config.yaml
d_model: 384
d_shared_expert: 192
activation: "swiglu"
moe_layers: [1, 2, 3, 4, 5, 6, 7, 8, 9, 10, 11, 12, 13]
normalize_top_k: true
routed_scale: 1.41
norm_eps: 1e-05
optimizer: "adamw"
lr: 0.00123
seq_len: 768
train_tokens: 335000000
Below are experts of layer 2 (counted from 0) of a mixture-of-experts language model. Rows are named gate (a neuron's input weights, with its number), up (a neuron's input weights, with its number) and show model dimensions 192-383. Each number is 128 + 24 x the weight over its row's rms, rounded and kept within 0 to 255. Numbers have three digits each.
Before each expert's rows: a language model's description of what the expert responds to; "comes after" lists some tokens at least twice as common just before its tokens as in all text. This comes from a sample of Wikipedia text that the model never trained on. Tokens count by the router's weight.

# expert 27
It responds to: Prepositions and articles. Prepositions and articles after a noun or verb in running prose, such as of, in, for, as, on, with, a, the.
comes after: "s", " in", "ed", " of", " for", " as"
gate0:133102140144109109103163177103150097159139102102163146123151125133120147137139155119154102155109145134143159146103133174131149139139147127151094090113100128137085148172088137108171160130140110166135134068138146088066167126138131115119163105151162110114113122132107133118182115174097140147156187135133135139179120137124145105138124098151126151162168123110127125138124168109123132098137119160121084131096120127133147080145115153112133128138171131150133119113103137107112104088135148147156138115143146153094116104145160116143152111156126118106148129129155118135082105120128139120
up0:101121158166125159134152119146160169164127134139127111067140110149138108112122126122093139119128105107114150123128136107075176120113131130109146167125140181102171129113168143111106114141128104177060141071086128135130080123124073132151106109106128158124164141129150151137117113124119137124088109129124106122123117120095115127144096139095147115117145110155143135119064141101146119148140097116119155113131151138156121211071109091114127113105119120164087085171174125164151131177125145098157136101138097119156171107116119136138139086142106154177144133089118115153172102151128107124

# expert 1
It responds to: Spaces and word starts. Bare space tokens in tables and after ordinals or list items, plus opening word pieces like cell, leg, communica, fa.
comes after: " |", " ", ";", " the", ":", " a"
gate0:146156084131113184100143101157190131137169091083110095057096139128124093152097117127118133124130113127123168091142141118106131158119126114107089121103146125115133111127167137118134092150060130146135145136121126141127088151099141162138134152119137130126097105169155133166121116143157176104073145110116125153130181141145117120152158116142099093124121107090102118151117125126140117138088096095098145168131137130089114101108092136105126087121115138145090146076105130122119119157055132117086103094094139136161199137113084092140132118149108137142085160137112153132156214121113141110
up0:145136105146156174102182107140168106107167149156125082141102159122118113089100117142114141117135158127133102143132117133098088129117083138145088107148176115123115078085117127146120085126075096112127127103114157134145109152108112132149118142127130107138103113139144156174164138144201104162133114118145137107125166144161130120147128188126104119144140113092138105157154137115111097171124106151131128140154086132097125113045129103172128103127077123138113131141120129138147121156093135140094123084097151137198141136120121073140085131146102113123113121117095136113137213174153143115

# expert 9
It responds to: Word-ending suffixes. Inflectional and derivational endings closing a word, like -age, -s, -ed, -ies, -ate, especially aged in birth-date parentheses.
comes after: "s", "re", " re", "age", " Re", "qui"
gate0:161146111134106094124126146134110132155137130106103096175092118156118100118130126179154089164144124080119081086162160111106138115111108096133136140139152138163118135151151158113139169096107092148127112142150161131118124118108123115128159141140159153164119139121147138156107077080108122113161158181163115151136098095125118128140132100098093129150095097147134105108129128160152169092098113128141148113163117119131139092116141066140130091152145149149111128109092152135136118136120185080152093122093116123144168134138101174152130100129129160170140148143114149127137142122117144133
up0:162068130133155131155119125128114127115122165120120122133124157146149094148159177126049126118129114132130145121115118126162130097159115159157153139152119184089146145138153135094161114109124097170095128155168141108097147102137104128139152085194141103110106105125179145116160138164133158105123114156117155110180140116117137147168148149094110150073172154143112123142112117167190089146101160155140112098134142139138103085137127102115101170105122095086134135115124138138135129150160113152078142137138089151088143168122100146112161124145119112120106121097115059104104147125167154120

# expert 19
It responds to: Digits in times, scores. Digits, especially 0 and 5, inside times, scores, dates and measurements, such as 41:07, 1-0, 7:30, 2:00.
comes after: " ", "1", "0", "–", " (", "′"
gate0:121110136155147124137153116105153117157149100082190126120187122083131126114101092111116078136166104161136137133108167131148116135128117128107142135125113104160120095089106104093167116106120120116097132104112126131123104125113128170076152112156114150130110156099092115124152134119137125117164132135120109111142111130099086076099145095138164142144119097107166159128134156117143119140112099166131141127138131150108135140135119138154123137130121149099166129099141138090118093147139109132151151105141158108130129141127105127164128141184132162163112106145150143161060143134111137175
up0:097137101136101123129159125125109118143109182130090133144134148095150123132097126116142132119118151102141119101091176155128142140117098138117147155134127134133082139130141158160105134145144156103142138106135143137156101112177153130127146184074070122117120150131125111134127178141152079117149138108126157155148141172190151146124132127135094147114117123135066095105111118110091131125113112117128112159109126131163151142053114125147139155137148099179140090119119125113130120091152168111121146142134120105169119113180133123126100154128131151144137127117129136120081131119127133114

# expert 2
It responds to: Name pieces, sports verbs. Middle pieces of foreign names like Di-mit-rio, No-bel, plus "the" mid-sentence and verbs such as played, killed, means.
comes after: "2", "1", " of", " was", " to", " at"
gate0:120104156136144071089105116163137138123124165148136085119165189153119137163119152129096123121172117107159142085129146154136105104093129166100137152123119140158104103133120103163136182136107109115124150137082142075107144151152120108133112103120120125108107085113119124110115135162108097119102149138079161105146172167135100145152185127190118148153141112103162109141111145140125155122138106085120101106124133112126147112119125141128129113140133134125073149157147158127136094102124135135116110127151097153158136107161090104122182158120148127170122131153096135101132155122143165116
up0:141115102129155173132113132112145127118138172146095132119157129109115103167171123146114159129156124152140077076113064175151114148115131099085149098142112135134127076143120070166122148146118135121132111109072106117137108102074128137137143123112151113136107143137133137111151131170081121105147098139139131092124157121119121076109131128099124127149096128129124145098135150126109121112118087088127095108108130141133115102100145120113140146166156115169088190196136116135140139147119128127131081138135164165138128142131111092124102162106171097139097119138141067114135145095156129116

# expert 11
It responds to: Other and group nouns. The word other, plus group or contrast nouns after it or a number: another, side, members, groups, remaining, players.
comes after: "0", "9", "8", " other", " con", " first"
gate0:116116115098073114129170143147112061087135085116140120123106096103170132122176142077082121132118115139142133125156154148120121111091155103152137115146122163119144102135118088099129111112134148125113137133129153116118137145132171093096108118150093082141146149116138143108130149140175121131121106077158158124168173145163107134105117084116117109134162108131153134130125129141179143119102117138135114112104133157131156135116132078133128113159130161144133133146117161114106086136129121123150139136093126152101115119152107130130158112121156104155162126093153110131128155113116125127
up0:158137121144154124162141109091104095128118126113150148136134121105065109127110106148190128131148143117084121117114100112107102102129123128119151122112173102166143148173106116125139154128119107147156130150126115110131144134100110167130136118109146128150143115106093148111119139130112142121122135173087140149121087122074162117136124129150121190118018131110128155151142102079137081120092114140158098163133103113089125126153107115124105066123115070102167146124169102152112136130140112091142147131115123111146124131142091099100106144147094106100137112112120161146116126095125085085

# expert 0
It responds to: Relative clause openers. Commas and relative words after a completed noun phrase or clause, such as which, who, where, that, plus closing quotes and parentheses.
comes after: " the", ",", "4", "6", "3", "5"
gate0:120103098131128101123131089123134121162132102112168136129143112126153129087134135105130116145131123141158122144120141122110150118137113116123113141132134136138147120148143158084170125101137142089144114134183087139125130139200102150136164118122126136106118118133122139079091150118152124138144134123143074104146141134133097072097084135099153108163160111154169142133114120157138130110128129106137152117102149087150132147114150074148118123130130127107115148162108104109152125149152184138158088149174146119117135135097119165142109150114132122119081101118113160092164098176132140083
up0:110139139146122129143133163155095124152138110171134106152134183099103097112142136148114154152091145136162093107135135109142157107116119118121114120150105160129114143125144108130137095134110106163150086124128181175137140129134130117102114134098141098135116116126121103110136156135134101121135181132078189084108085157108151139120151121141127124103113111119090135182159125115133131124122086131132136095134128108088121183136157167147139137125129136138130113105133104127120119115116130098119163145110103084123204102130146142176139094175138135165147141147132140160084146116116157142

# expert 26
It responds to: Year digits after 1. The second digit of years right after 1, as in 1929, 1897, in birth-date parentheses, plus day numbers.
comes after: "1", "2", " ", " Ju", " from", " at"
gate0:136109122149118120121128114115146158118118123140065078132088116125134167137117149115143102122130115119134167127153153140149116104101131134121147144097131139099111135137131167163116125121121094107111137118067092128064157146094081153140128133113073125163124108132112126117121158125157132143124139143121128143141110165119124163129104127134104127140163138097135146147068120109100138163066119150140118104126179134176157137099169111123132112135131093150117128168156130146116100123113129122106135118109126143214130117131105110164125084118086076148145100121115115115134136113121151126
up0:115142093161137109158159139133140129105150141118166139155146139115104163131120110142171139167136137133117139131142125089148161121110117106156083148082165141175143121097139104114141135151117128183121157069117158115130149129147123159116132162155093102124127150136146115083144118158120124143100103113126165098189164099140142103128149124106136156127127119158161131130122175135111102137159151088120125108170162138105114111128114142161112101101108118118120150154159106087142147109111087122136138056151138137139133141125132122132130107160098084130134172113125084158116140171103162139

# expert 24
It responds to: Line breaks. Line-break tokens ending headings, list items, table rows and credits, especially the blank line before a heading or paragraph.
comes after: "\n", " |", ".", ")", "==", " ="
gate0:149134141145113157144132145121107127149143154133157164128118116123131135097171093124097101140139120129108138081164150133154139138151129130163148141167095111126132102164135095132101124127104141095133120154132100159131144146110126144111149152116172117132157102144086134082134112085118139128110077142128175125089124156105115123122113102099108129153143145117168150121127149117149104099152136149122116136120117131135125142122110090117138131099136148098129129087113134084118144088119136160127070111106113100150144092136134170103104121105129107150120143084142112109162101119158076156
up0:097115114161134146139099150102110084124133139162151128161094098108139147119111155143127108124139158128112156152083108110125118148083099124151117121161150147088128121172152124118179112134139131136136116163141185093155173138144103098080128134156111152224130087116142139158132122125126150177169097159122153156122115147140120105119091162162114127114080128116131138145127153158161127112125115139149120111113134157092123122111147129105116121116116157118135151144114160128102130090142116120111107138127140153091138168154110142113136057156135114045127144193141170087128166125105131145

# expert 31
It responds to: Time words and countries. Nouns like years, year, time, season and country words like States, US, American, World, Kingdom after in or the.
comes after: " the", " in", " United", "S", " In", " U"
gate0:156164105127111085106157131125143127131127132102138117103119127119122093136136153118139075125124166115151181118155121138143152108134146141085127164162130182123112112052125111115140116098141122081122081136101089115151134116097087121142132133162087143143143142101125154112131116096099163109105127136083147115131161151144083135147100092146095123128140111110162122100102147106118124088130116148128172139125131167118100085159130088133098084092110183134165098129099114132178131133153154146130093164120126105144173128145142127140145129125102132062102142149144134134127100154134111164
up0:100115113129118139134072143139156151096122128132134112110104137099159137110136118165133122146154183143111175131156093121148146118120128164096173121146152151105137149132100091115099165124118159076089093136152066091138119155114112126171174102136123145134086127081139142131140120100103146152120151058091166156112083140188074115091134169160129114106185110108157080100093122161170154107058124136121157118100112153112117095131130121141153109107120155165113162176087082158127136131127148133131104156137119133161128119170144120110118134143135137096150143153120134141113138126164155123

# expert 14
It responds to: Opening parentheses and conjunctions. Opening parenthesis after a name before birth dates, plus list connectors: and, or, semicolons, slashes, dashes, while.
comes after: ",", " (", " and", "\"", " /", ";"
gate0:102153156118125090129152125146113127142125111104151136097133106109140100141137135112156157144123103143147158109180142128123125176122133180106112085119128099145104169119135152146120120114154164180137135141121146122122124127124092120132155090102106176141152157147130103154081154109101167113124124144144119142169100143121160073148154072126152142123128087100115081111125143115132101129100114116124130152118136104144159122129097112107173152142128118104121142118109102148145052134115096145125145133124117127107085132175104152167156165129156138135082146167136146138105137127074106166
up0:178149132174105109117169148127098151133179135143133160117149181127130116140121124104111178134117147128157157129119102109105137124144118139071119102134129107135088105148157149159125130153162150124104132125135132102162134147126113108129127114083128175145102108167109104133175119134102127116139107179133096146158127103169160142144136119103107167084153088131122104102085131126116146163114117094082131125169101110150168150117106127146129114132092160128138124137107131111114143156099096136081176139112111170152121167122136163133124110118137108160115114161121153141143099107141077139

# expert 17
It responds to: Digits inside numbers. Inner and final digits of decimals, coordinates, percentages, and table figures, such as 43.1292°N, 1.37, 24.83%.
comes after: "9", "0", "2", "4", "7", "1"
gate0:124128150179149137142112151094125160126131101133156083115155088141136116119094138118081124093091143138138134118143165097102161116105149168106098114081122124129116147099148159132113142157100129107106074127097150088088102104150138129119136144102106123138110124139123136119144145138139181120147123120116092065163132125123120090155165142147152115111168152115148112124122135098139130116106126176135138118136098127152124133119102131134142126151098164104110116144105166084148126142141148180147142119173151128129141144171167122117097150128167154109106136156133149123111101108152123165
up0:102139104137123175109121134099137159160144170121141160132130150152124130173162141181108114112150135165102126114125163113108147130134094149152133098094089164098145112147134097143140103118115168135131144154159107141128086177114155165153132131124163100161105093154147136145089105141126116127109119124172100132100122091143153137113115124136102113131123120144097098078109129120120137142097135106142135112146107119140126147082116147111108165112185089153123142096128125100144112082166153097114108141069114120119134128170106132137112129127110127177112144106135135144138128145107112115

# expert 13
It responds to: Sentence-ending punctuation. Periods and colons ending sentences or citations, including )., ". and decimal points inside numbers.
comes after: "s", "5", "6", "4", "7", " ="
gate0:099105136102095134129101132111095140124160107113108084145106134129123140138141113134086132144115176161115158105133144142112103097116122113155119119139179140129113143122138079121103149112129070100132135152128133152111160091125124168093191105130119117132139103159138068071080182173152145136138136137126110146141123152149127152100182188120178112144110100117140111129117129113126159125128073161092140128117110090113101117107110082165095156138141123100161136134147130119140074106165097143160144161117129117105096150101157110157162110135140132117114113156125148140118126133128137124
up0:082132072123150133147114140114131138083079121093103188166182136146130131129127114140159129131140118118108108162135084116125125150161182116172107100130112153151150159129130097147126138138115130168125123156129158119134092127188104118157114125095180134118177121114127143153122071100167164138109109120163135162120101093132110150123173158155130143143131131133106120142161156125156120141088147103127114144145112116170122098149140123129148164094118167118118114111137117094152144068124157164163118090115091126129168106132119138125171141129107142133163113130095157110153117126155132122

# expert 20
It responds to: Infobox colons, sentence openers. Colons after field labels (Elevation:, Solicitor General:), section heading words (See also, Career), and sentence-initial The, In, This.
comes after: ".", "-", "==", " was", " is", "T"
gate0:121132136141118127088126114122121134134119174132090134129152134114138148112171119079123155080142084107101133126148135143093121160100147141131151096090127132093143144131086129138103115132093126083151145114138121116118150126155124158118170134137139155141115097123114149123144113133102119093122154141139128152164103116103116144163111098131143089139102152125158127114105108116055140126116115171101144110123121140114144167116123110134181134175155122126151096114133142168168102109141161159154115181148121135121173108148125159078104162171091134060101140124110120149124152125132138103
up0:169096102111150120148143112154114159143156122142140157066138154123098130089099131142083115160126094146121133104140150160151152148104131116157137113129163107170140109132165119144138089111125149156106089186104116131160092151137159117117142154112093112124134104141138086099126087165115098134085134156075103118131181120161124154131147172173124117122136113135105152133142085117097075132143136119112116171153099135135164119132143129112070113109122135162153112134151150106071122073119117152101145142125133101122146139109131098133114092136106147101140131109167165139111132135139047154

# expert 6
It responds to: Linking conjunctions and to. Connectors between phrases, mainly to (infinitive or direction), and, or, semicolons, commas, into, through, as in Hymn to Germany.
comes after: " to", "s", " due", "ed", "ing", "able"
gate0:103112160104159141091091151116127119160122085136161129128151108126110114141138164109112084127134075170153147081150143131166117089132134117119108131131142137112130184148126108117138134142132128107121095131178146127127107103125140167102121079165157143117108125171127106128117135136161123116133130127149148108153150120085113117146151087135158158111123172095155142173104137111173117115143129127140114114084159160093142103158131169096133150126135125139135103131144123144146103096099146153141122132121133103124147148145100113131171140147138154135114096155142141145125086113157138135
up0:154087086173143095156142111130118142096108124101126152131136108115128128077144118102132118103114155102140128127104125127178100134148119137170121092151148138128134091135094127138149145117172116116149132078135163114164131130090120079118122156082104121165149134135157132169132098125165106162128156104117126132119123106166078113093099151074132092148090128107066143089090101113090169132150076107117143125127157104125115120136125153118125149121184191120105142126132156156172125163149109090136138103166172161077129145109146149123151148120152147127116100134141099126106144160100135097

# expert 7
It responds to: Pronouns and auxiliaries. Subject and possessive pronouns and auxiliaries in narrative prose, such as he, his, it, she, their, had, has.
comes after: ".", " he", " and", " The", " the", " He"
gate0:165090096171162131134120153121172134136146143114144148109126202138127130116159105122104116072156124114130169117119137157115150163128129124127128096165122117124117118121156176101181128142158144176158125117125139094124162143149137133079117093156115148114155140129129150092088167104156168119138122147097149122143102097113141132087136124120132072109119153138097177132146126114103125097120067153092168132122122161127160092097105148106164113143115147141155153118110167143124121112128126121137108107124134146131190110108160149116121105158105098130161144087109097145088174120126121141
up0:110138121128100159119142174129134101095134101107124102095093125137082125147156124123104150078119072141147153155093142116111129124115095171176104116151062075130131125066167155112123132148161102138163112119133129117115147087086124164135127173112147128153127158096110106122078127137131096146129117161098156131113106089115134180113120138130115111087116153131118104142075102162107155109157138137111101146130145121164142099145088126148135118136151163130131117153104126141103117138137099136159114123127175105127134138130141106126138133165148141163130133100144139116118134146127147135

# expert 8
It responds to: Word-final suffixes, place names. Suffix or inner pieces like ing, ol, ation, ment (Folkestone, isolated), and country or proper names like Iran, Russia, Scotland.
comes after: " ", "-", "–", "ing", "ol", "/"
gate0:097140102145060134135110163129127108132130166142144115146133116137181135141140125149146089159084119134143135084149103137159113156135125122118143120154134135133156109143170103142161100085110092148148131078113094142139110135141102148119145111120137133092177133150116138124093105143111096156094088164142122112169069144158165109135103153114144151159123115117149121105111111152119181137139110131131124153151166167110154121119179116112151124119175133148127142144142141128146153142145119109112128115128097105167125125055091120068132096176174119154139115114112145112090167131131152105
up0:109141115122108110107131171168151157068157138160127133108147109076111115109120103143132120145140141121112090134092170144117143156183112096168143144113116149125121088155121087137140164112149142088144097106133150125066132190148110090134146153126131104099119121141151089151143085145129142130109150132120122117101132138111108114103135119132155098129106087120136152120102118137133150137146098116164107109133091142144106179159162123143128120119096161133080104136182137134131130129147163090140148130155127165116135117134147173189118070095118136147111080131109129153161146139103079097

# expert 18
It responds to: Space before numbers. Standalone space tokens, mostly at the start of table cells or before digits, dates and coordinates, as in | 100 m.
comes after: " |", "|", ",", " in", ";", ":"
gate0:129135110090142115120106118137129099130131116153067112109128079135143119131166125119079126116136160095194168121145157121141133158145148150169125147129131120113120158108122150138171114114160123160103120157090084123112142131111121121106155136140104136146121149136125135109085151122158138105120108144149121152168131161152138135141146087153121135128114146148157170098082137135100147119171131169108151083164146141139136118136170092074141161129134168129145130076161094162138112117145138181102135101146141164121188182162107155110158136168158144135120134139115129115109114098135171157
up0:147132173141157118138158117095121100137094124110120127139135105154119109161123139096130125145139108153139168115120129127114166119138114152103106145134152151151117134170121140127130143121104154102156039134123143128181126136104139100140107132130169104118112180157104136162140116144115134161122107180109112125101146100129171109110155134126142147141128099074112152116119112126119091112104157149142145190160142129123150136182170140128142115114115108098110131111132142094073131163102112087115160120094131121116123109129201114151140134141089130115142132165134119140139164118097145164

# expert 10
It responds to: Headings and table rules. Markdown table separator rows, section heading markers like == and ===, and sentence-opening In, The, After.
comes after: "\n", ".", "==", "===", "9", "8"
gate0:112151110165110148171157122113087154095156113087143108162095126117148115106155128102127134116177096130115140167111052103117127136106096151144115109143098136091136113122113101106105125130145120118116099160075107117135103086115117150121172145102116167121156102155119104141091131118169125166133141148132133188138094099133130127142118124140157124123106103102100151126077106108077136136116120140139136159111155096119147096103110131151144118108127141139167079174154096129134126108119158157110185103108109124115116146183154148093140117103091088153082114118169166100146111121136137115
up0:155147155126140173176145146117093124072121128112121156120178144130107095168165175076116096156090123126131119125111085102091091113148155144100111115110116130139096092137153126113125138074125155157149139106093112138090150146073144118114147144110075104102108122151126155122119119147140139130144139134113136149139136113149114152132070067117177100130104132112096112136123068108084171141123112117185130127123192113111117119108123143127156155188098138147109134137124120162105126191116128133122138109119096151164134141168146115119110109078125138156125082152134178130114106133112151140

# expert 28
It responds to: Leading digits, ordinals. First digits of numbers, years and scores, ordinals like first, second, third, and tten in Rotten Tomatoes.
comes after: " ", "–", " (", " the", "-", "'"
gate0:120078096154109122153134112146102165083116123130168110110126119116120132090133124152100130113119111084147136130150125124111122105126138129134113114151125112125193109112129073146080108135165090120116140141159131194136166064156113137102150104133102105123114114150151138147145113150124098158123087123159167099134098186102108095141131114110118122084137104113129124158100143122083124096101088143143148129130121111142119132123122100147128095138150147120123153113118141097127090140153079138165147112080149124121109140125105108174134151138127146113106089182095088146087138139154161147
up0:124119051116108124182131144128136129099133115122095118163147160105088143156144106108111150151106132116110114143094125162118106133091164137122118117114160099127138056138105123144107159114109138138132084140120115107110122102114155140111099131143145148104135093114080146138106038121122130106141119113146166161141136111093136101109115144142140107104123111113112145166155109125049164139114083133099127203130131154144119142143126167174098078135129121078125108145134122082122155134137179140140100126096160142140123130120133130129154089159126133134122140131111140165149103156113056162

# expert 29
It responds to: First digits, G-names. Leading digits 1 and 2 opening years or numbers (1949, 2017), and pieces after an initial G (Gressitt, Griselda).
comes after: " ", " G", " $", " (", "G", "g"
gate0:133121147155104093088133115114124133138086123136162075100127182130170130140191099162109109163163132131137144095147144138145076116118152099132103165122150111088119167117145118146134146139122123123102156141138108117129119141117165114143134092095149133113113131119145144101128125141117151143109147115173074118116100083115114088120119099106131134174133128149188090147142096103110134123143075112124124117142109122094156106134111140114125145126161108097154124126111130119124114150153162153122134133119139146122112083138122107114111115107102112114116103148131127137137121119137156136
up0:111131092139141144123169124142170150126107131072146150158141152149164157104088127166129179109155127125139178101133161122107072149152120156078133121143102156137156119111130106121142126108137125167088128138111130128129121104148120093119140061113121134137149100116099108137086114145106127126133120119140126107138173130152121124103104142118190159123135170113115076112128171123129101107135118107185186154108117174102118132115143117132117134093127150145104182147098145120116116093111127109134147151114150095110119105109078092120130098105170085165122163140141143112122143062123161058